config.toml
router_score = "sigmoid"
init_std_router = 0.0147
lr = 0.000119
beta1 = 0.9
batch_tokens = [32768, 65536, 98304]
seq_len = 1024
doc_mask = false
steps = 19651
dataset = "wikipedia_en"
Below are experts of layer 4 (counted from 0) of a mixture-of-experts language model. Rows are named router (the router's row for the expert), gate (a neuron's input weights, with its number), up (a neuron's input weights, with its number), down (a neuron's output weights, with its number) and show model dimensions 320-383. Each number is 500 + 40 x the weight over its row's rms, rounded and kept within 0 to 999. Numbers have three digits each.
Before each expert's rows: "gets" lists some tokens that make up at least twice as much of what it gets as of all text; "comes before" lists some tokens at least twice as common just after its tokens as in all text. This comes from a sample of Wikipedia text that the model never trained on. Tokens count by the router's weight.

# expert 38
gets: " ", " 0", " A", " S", " L", " W"
comes before: " |", "O", "I", "C", "L", "E"
router:518583457547525505446424509530552562543527521469437512505491506491497573472466463527549445518524462541485509514484582552502448467457567493575515523491541542452486503479538538562500491424510448
gate0:562446553511470467506563490474491476485511457491468509458512454494444537490518451515501548453523457455487506534505439440577498495553426508485491483620484450502504437564516528426506486509503507
up0:459473555533483472557512544510535440488514475508636486473512464418543458565476534471552520544538478508513457587504483556532477499437466594580457501556480530503484473504545503550478488470582470
down0:464555430443484496520522520489425559488532517455490529489496515441537486505500470499467564479444531522513568510460471464483483491489581464567585454462429438498476494500571520630540428436507603
gate1:494588489549473430426461424530466509527542438489426472476556399509553453564523516496517432516519522555515499512505519534401532481497524550496431433461536574493477511513505518515464506474441531
up1:479526492561448467537513571551516459539525493586492425499431435525542418515435556532473496543494531500543541527500489545507486448442500498534460519416508511435450460487461541529439433505544462
down1:492549485507542510512497453501475469413530506517496492513502462575471518489510538464485508461512477526469552500496531536515534528396578460442487495428453534478494543492535424477512564514559491
gate2:431535502493471458535526469474507500513432570435453519481448462557460456526486473410486508523534522449613503508452406510406479493501554538530479505533485469542469480523483458435544485490476487
up2:499494501453458459480454433539522518457469519469511485539508429487514518521500523482465494546553519445462522570522476515451511490454488516513503520456511514540455513541580424458517437484441484
down2:481493456525467454410544501460512583515450534430451521529468486472509461595468495524497469477461519426509450521482458499505498518537454489460484542461489515479461503527422479514546457523464441
gate3:477421559473485474540567529425478573483443505444489452450491487500445400541510431558493491531456424488527525566479515539434493510445487546527458523530427513546476447541524483450493456544500513
up3:478538541486462489530527484547557486459494549515511431557538455443543435572503471508491504517477503430497518603503523572514465448454548519591455489570467509561495445533620569445504488432424499
down3:495498379476470474549517478506540413499516431479516389503490458441480486504499549494439489497499488494474422562477522544589501445476479489533504539519405469506434515530524507509536453553460475
gate4:456504490505493455550447473485512491466520512564442519455531495517562479537625491465478506523579529480496534495425523547490535463431501523517515521471484499505511445557554478491496442456483546
up4:477451508490458465456522444516525534446489513521547531484486456492495441583559541538429529527555525502489457513525440549449510481477509502517516516473493485483483391556587498504530396476512462
down4:549460514529506429435513537552526458491466528530562493527474519453500526537479507499495518573503473432487460533494539508554511543486502448479454500578535618501474553522540450467520413467541534
gate5:499526493520540537601546433585442360495488521517542523535496501511555550559521562524518564476470552445383515518486540526412569517546507505533490482474492544471469521492475482450511505532500473
up5:477479477495480472544501453492408422514475539494510453483540514433485553513581526510508479502531419450474520491513484496435494493480472520520536567544476466535555500443509483511564475477508507
down5:496510487530497566518512475589464491432518528561487457538450481506509516602514513471446519500525518500503500520437479548422571433539490485610558440507486458501456594498504487489443490500433507
gate6:474471524452427518541516612516453502401493497457448533481504517519473453468535518539427587524514507474508514560444521521492459534472484526515437473557517455505509505476456504495467500538529450
up6:478545522526515459560531462486470528490531501545537475478521461457583522554539530528514560550533477445487503506493506539523515475522478561529588572564504461386523482541533513523446455514501543
down6:432464500493490444442466473483538512494452450515458480484478529471445492571494461581499517509521532478452549535559472467480528533537467481544499553559486529470477455566502488500500520449481494
gate7:450483528532492483508480452478428562508488434490470412582451523468514515547507477527524593548547464505491478527485475571528485563544480582585498466581467525555497509504450571478532409493440486
up7:468478470467442421524515574549525475504518505464522405446542445504540515561458540492480486489524507467527531534509433559527505411487542481536523559529517446509469459543484492479477438511512563
down7:504557556417483466458490555531529470450433511547493505512496466489505502478520517426485503495562487455457494572533475538517519515456508577565494525530468474451495498509519536506557596575441542
gate8:427509469544470538459521508578472399521522459484494567544511387575519458532502559511590570450502511521545498450529498455509545457568463451508472468478493455457495467547515523479489472567454453
up8:473524572509489504453472508528495515541563544486496486527512469499547521520544492564537484434459500532472469454484433508544501514514506557469483485440407491502588497566516498547418514475528526
down8:516495430571534505487497483472433514441515550416479509547470455437539454533508437562535515514465486422501478417527446449480489475528500440547540514544506493568416478501474467499475516569431488
gate9:487533523544519498462567463574527587507470479456511510534483571466531498518518538510442562489479523510501460500517520592465489496434433555461492551570514453483455506548460500526489485453460536
up9:498425560496536491513512477493569498467481464444537513582489509516520569530534513482489523527490548491562440467498449493441452511512388515537545530487461487463528523534484465504480475547457523
down9:461523517516475503455540520519568471514529508489514538478435484570509530477534452467603507564549486510484420513542552514449450520459492419513516482451472514479483401501488442507546539447502450

# expert 18
gets: "\n", " =", "==", "===", " a", " The"
comes before: "-", "|", "\n", "The", "In", "=="
router:472480503530504464568510529486516516545493494470550396528502485459552515531411476494496501501546477480574519584537520533504528496467519527592581552555489488534488438557510557469459427495510505
gate0:450525478543559459418446514467549454454574503457499410502470520541483524485484519512549499538567481490520507515495496513545486510509521557481472470487486576485466492507543491492423480512482524
up0:474545566514512443474488498491518497513503510553538502522468467519528516562511539446551498508508521339507528466520461524461538514460467456566577468528531492460470507482493464480443512493526541
down0:512481522394461485477508485502499451497472465537556450484474477534471478493507495510494471454492459467497537486568499475436512480509474505547550448528480460576482532498530531566514528486517441
gate1:445468525542561538477476486547476462547429444496421477453492412519528508556454505517555511436532513578505530534512498505476510461527454552514467459530473510463522506531561452512441436441478477
up1:531419493445602504477567458509526477536442527471505523505482431543559558470541537608545507517519504508510481500463494475491522458550445451548529574468492536511565489538506498479507482451555531
down1:530471479445506451503498464464488431546489542595502536573524443490531466483467469468515487557491524442508471450513544512473530589489470531508514568501516532502547508446470492522478540482452429
gate2:447456462577537425571493514533487516539470503586530469485517533470473537548520521494490535469480566454469490542478509484508514529485419476486482459554522517474531505520548469494527457545517523
up2:536506547529449513515514483495498527516487447446490460487485477459540517463479476456525551562456480426486480574475536432577596433468488508517509541528490475445511525574447556487456385498450501
down2:554476476484517423483499507471464501514555517484464497504519546483560439506445491510446476536591518492459502404470528447455528485531554520529441504496444426488564498480449482487545527544473542
gate3:469574526461501494539482494506478466509529504547461458510532529571514489490477491407477482528598579532521468488463505483400451493539479501520499487445505473541529458577432457521452432529485576
up3:452501555543584474483474477525493462485452542509507528455525474472563538522490471452486559454595512568478502441506554526451445389503460492522459509496447488573477428580526481488472486525462518
down3:485545475486522492502466522518488445488513475480500505508469553442528457472498536509464535544551447516532536527503517531494485479455572463520407529575525457496430498497467495501482504518499474
gate4:473504544450492492471488528529459478510486429496468491502589458481557494551552423423570465521462547473543518512536480533494426518447485522533449513530485505473481517499491426555525468542566551
up4:405490521556474516464504463593536460493491506450492499520561465442516458503520512482452529525539405488451530514497511535509429415555515463544424497475494486470455522527519495512507499514455458
down4:478481582609557534514468504552501515481541468464460500497486455554443503555543491516484486485501412466524552550476459485475468507476525520670496502514506502503518514493459474564436508498504498
gate5:532473479548464533544464496489491505497455490485441490512413530450442496543524524508436571496495503401471511451494479529491495442358487456515527483450493516474491499492428535538485499550423532
up5:482414500496521449503513517489482521562498535520483502517471504425534477562530493570510501541533489568507488475443532499524466472456516498555497481562440512523463424486408508458552443543507516
down5:541507568420533533478547481464505545453511506524456483569513496480512526480388517574494481538508451524490428554451451515531571482517454485384517484532457498482523501506481497476509514506538486
gate6:571466432518472482568464462539565450431560460561566501531445439475497504522433536549512564461564464496516503536460473526499471441422507550515478431493464457502493523518544488510484452489535464
up6:465469506564485483484415484537465469474474547494480481475540415467480463566465514539513451392561441484487435482526477511486492467407495519468517441505474475469513448453567528514481482493478415
down6:490513523511529485485516471499488475541467528524459494518503478501478485549482524504492451499492496572429488507520534497488540562513572460306502483498529424472525517501539541562444599497501566
gate7:540561510494546445465514527484485479530547566476465478553542541506558491525533469513465485397461416511441509480543536478548462563492579479500417516484470475477426475510491531548505502523532448
up7:473453553582524459469558521563517475553551547496484490539527535472487508471572497570457494410482496444434456484494513503526513412574513570489499501503405447466445442570491488545567402436425446
down7:521442540467504487536501541489451536546474505534504505477472477468497534443545557507507487491418456532458520496512489488459487452524483555458480508491538441482498512485503551467445449502505490
gate8:497465480519506533495542487541457528521477510492505500534495513545548490557541504488520568509448556419507464500553473500431528532535487448505549474492447461507501477527589486523528472517492518
up8:464516563549504540406559447545524446543544542458508448528514512522542556535496468484496516494532509484413440560507519507474540517521447514529483490484376498444518419518548503446486453474514555
down8:446489490467572462583449493452449501484522475478508546448404547454521499419468492511512486498550450558443505439473487450467502539564435523545501530480456522546442536511505461470502539556486536
gate9:444479507554500611450531494512525456469584584490483486522434422438456501575535493448465526446553512499493455498551513524437507507503570543446498463520489464518504469552456435480495472500446517
up9:497531504535450504502521503502554523525469568433533407501489407534551390455421533511546519439513560457513535555506530464476582506523520525560499497494472524505400476505470531508489438501462524
down9:548534559456463509474498544490432528503460544513473558532497540511529512466428446590437451583497544493493407537469437459579560447553437431418439532486501460506586484512543560569549484484494413

# expert 11
gets: "\n", "-", "==", "|", "===", " =="
comes before: "\n", "The", "==", " ==", "=", "In"
router:495528540522520492551463490491512509517443510459552476484493463431554385513426402510491524496557464483441532487511516473542557541523481576535551521447498456476506458542518474485565476525515505
gate0:388566445426487493423492464541467444460496491427516504499528555453546513447550442549516463491530478534573480470474540470512568525516405500483491533487471468522534517524462522497480562491465524
up0:467472505536416508536612481464557545516535534500547456493485485478466505529487526506494447498624512472493506540482489548488548497482477457520516484475520558490430455539460490509521503496519495
down0:538487532552518467472590522541582503491496424497462505521480563441481498492433446448551488512486547492513476504508478561589503489574482527547511556534438468475445524477500432459521460433490559
gate1:510466570540460509507510531500463398537532497439487462447446542532485555499441587529456490499453513520558517516519489498506421536444572505501478502550489443560434451537465498459511416445526532
up1:472484496560465568449462441506490407559550550519493512509502538515522500486550534503546480503467452524540485527574529555483419465476536433462466495554464428556455457527442479483510521472532550
down1:558516499471537392462485539469523510416544548481522495501540472470502469501464576542498518474502480500518453526509488521536489497414570523263480443449497509509593495530490477425451523531483491
gate2:521506483491471500479494550498480451443527543481573493542528419529489409430483503515554514530527468481531473403468500552506465566453536488489499440489506484464553477520474480543523485462440479
up2:478475522505516504568532517504525459496514581541539478469551412595517466508494439515514486496485496427488532559427596549415455523495469484531532504461508501475508464517510523427539461533429434
down2:507481539481579527453487453503527435492491456449470542501492458553443541477495484549532508525422523550587520505521424516454506399482469545414415516547506529539449520480513475493522469522507472
gate3:543453518484550515507564520472551480451447478489485503482460491450418563498423508457545511528527409439478539541571414516563465488491555519514467527542492529551527495472531465454471464524505521
up3:500377515456448451495512401516504517496477489420470432498530471539492527473548486508534527529487407529354463481541484514485500517428452486568459481601480464576475487559433506516483466480484559
down3:562529481465465510503470528476513508540497521532557554438514491504508499551540478474465469519507476431539496513457522559536496485457509457386527443532530429439493403567525494512504532515507539
gate4:482521524537537531514474482452475544569500543508479522507514521460524505504558508461510549526509483433466507483500479518496422521441507520479463468500551445522479440458535512517546480603514471
up4:516441547519509489550481501527476498503441484509478458547499517434452484519527510528516558514537470435488482536516501566480470453443515493486464439523513418477442447468496476500552445511495454
down4:474554527533522480556544478539512510453483500463490555440386513468473520501496505501517518495539594407478570511462510503392523475557431546402491469516461552490509518502549461540483567480484484
gate5:433457490470499504535508493525549457502547496469523495467566428509511471506574484482525472444491535513527519556479517593558465485450510511533449529572538566486515479499516525481481470469402521
up5:542447453426461540543516482526521470482462493515486488550491509504447510489527577447440475511523426404568476547519526539532470478373446480493463561526502531465496494467513520507473526453467520
down5:485482566526446546505479547487537466472421488495500523529460546508522505426431560485480486482466417454537500501424540472496516501479533504544557501489508546537471492537538492515544495450515427
gate6:542518492546566525542472472477561479479472494470447566490571466542506518569481511488539529459540531469511467639529418544555467544524508473509501510550440412511540479545546527550434483497449542
up6:609510478475476493545511517559500532508491508509556505547492430558499497518518440570477415499486397431511490509532494548519531484461537503555436521503432513449451447527499528487499467472486531
down6:475460536553503463498442478490459527504516454492480483465437478463498463446474521476437467498567515471593527545445564451517425503464470532390449521555495514471501496390525475514604354485472507
gate7:479584489554609506533513560492513535498500468590544502484510460538550483471428502536488477480463545507438532537485468466542487439500467502514487571494537477463513508485602470537516507551533473
up7:466544489482502482496455516522441522543506477516451516481549463569531387534502472523502443485430417521431516475526563443433443475498464510478529505524574443525528478456564459532479506541536451
down7:532553507467552449546457503457458519506524507563534515486525464461491514513492479493511503504484486548402492489457465411513487498551492597271532533528521489492456457521525480527456548567480482
gate8:576497494461455558548488541507501463473512471496528450520563474456502560483433502553526546483488431545520520506484510582508569553496443455487484618499484475484469380495517510516530524439501553
up8:560501528493482439468508479555505523476521473536475518580518459519585494527483553477528504496506484471557507534535486515493511430519432567544465558451471493520506447533461587480512483447462483
down8:478493474515466431484504498506552519520575541495505448473471543483510556447476529554568543487467443495522507488463484482483512462557581500387559575587446560502489546533502540540442458477515459
gate9:499439556472517491611550540475461551482524413567501550485540524496498454515462486521427517503474540513529536490569534510436539488518501553470477550569477541453523479512414512563497488464524580
up9:493562517528592458504574499512553483560438521503514502455552473461548472507500517480538505462555544476454481551505498514510518497523452429540471520475531504451475503486531541564506456503493492
down9:470488510571515503479564479527466501430500506471488470501480508540439536482488490501588476582552462480538502538508503459423458517442501432588487535528465477588525529476539589509459510465502557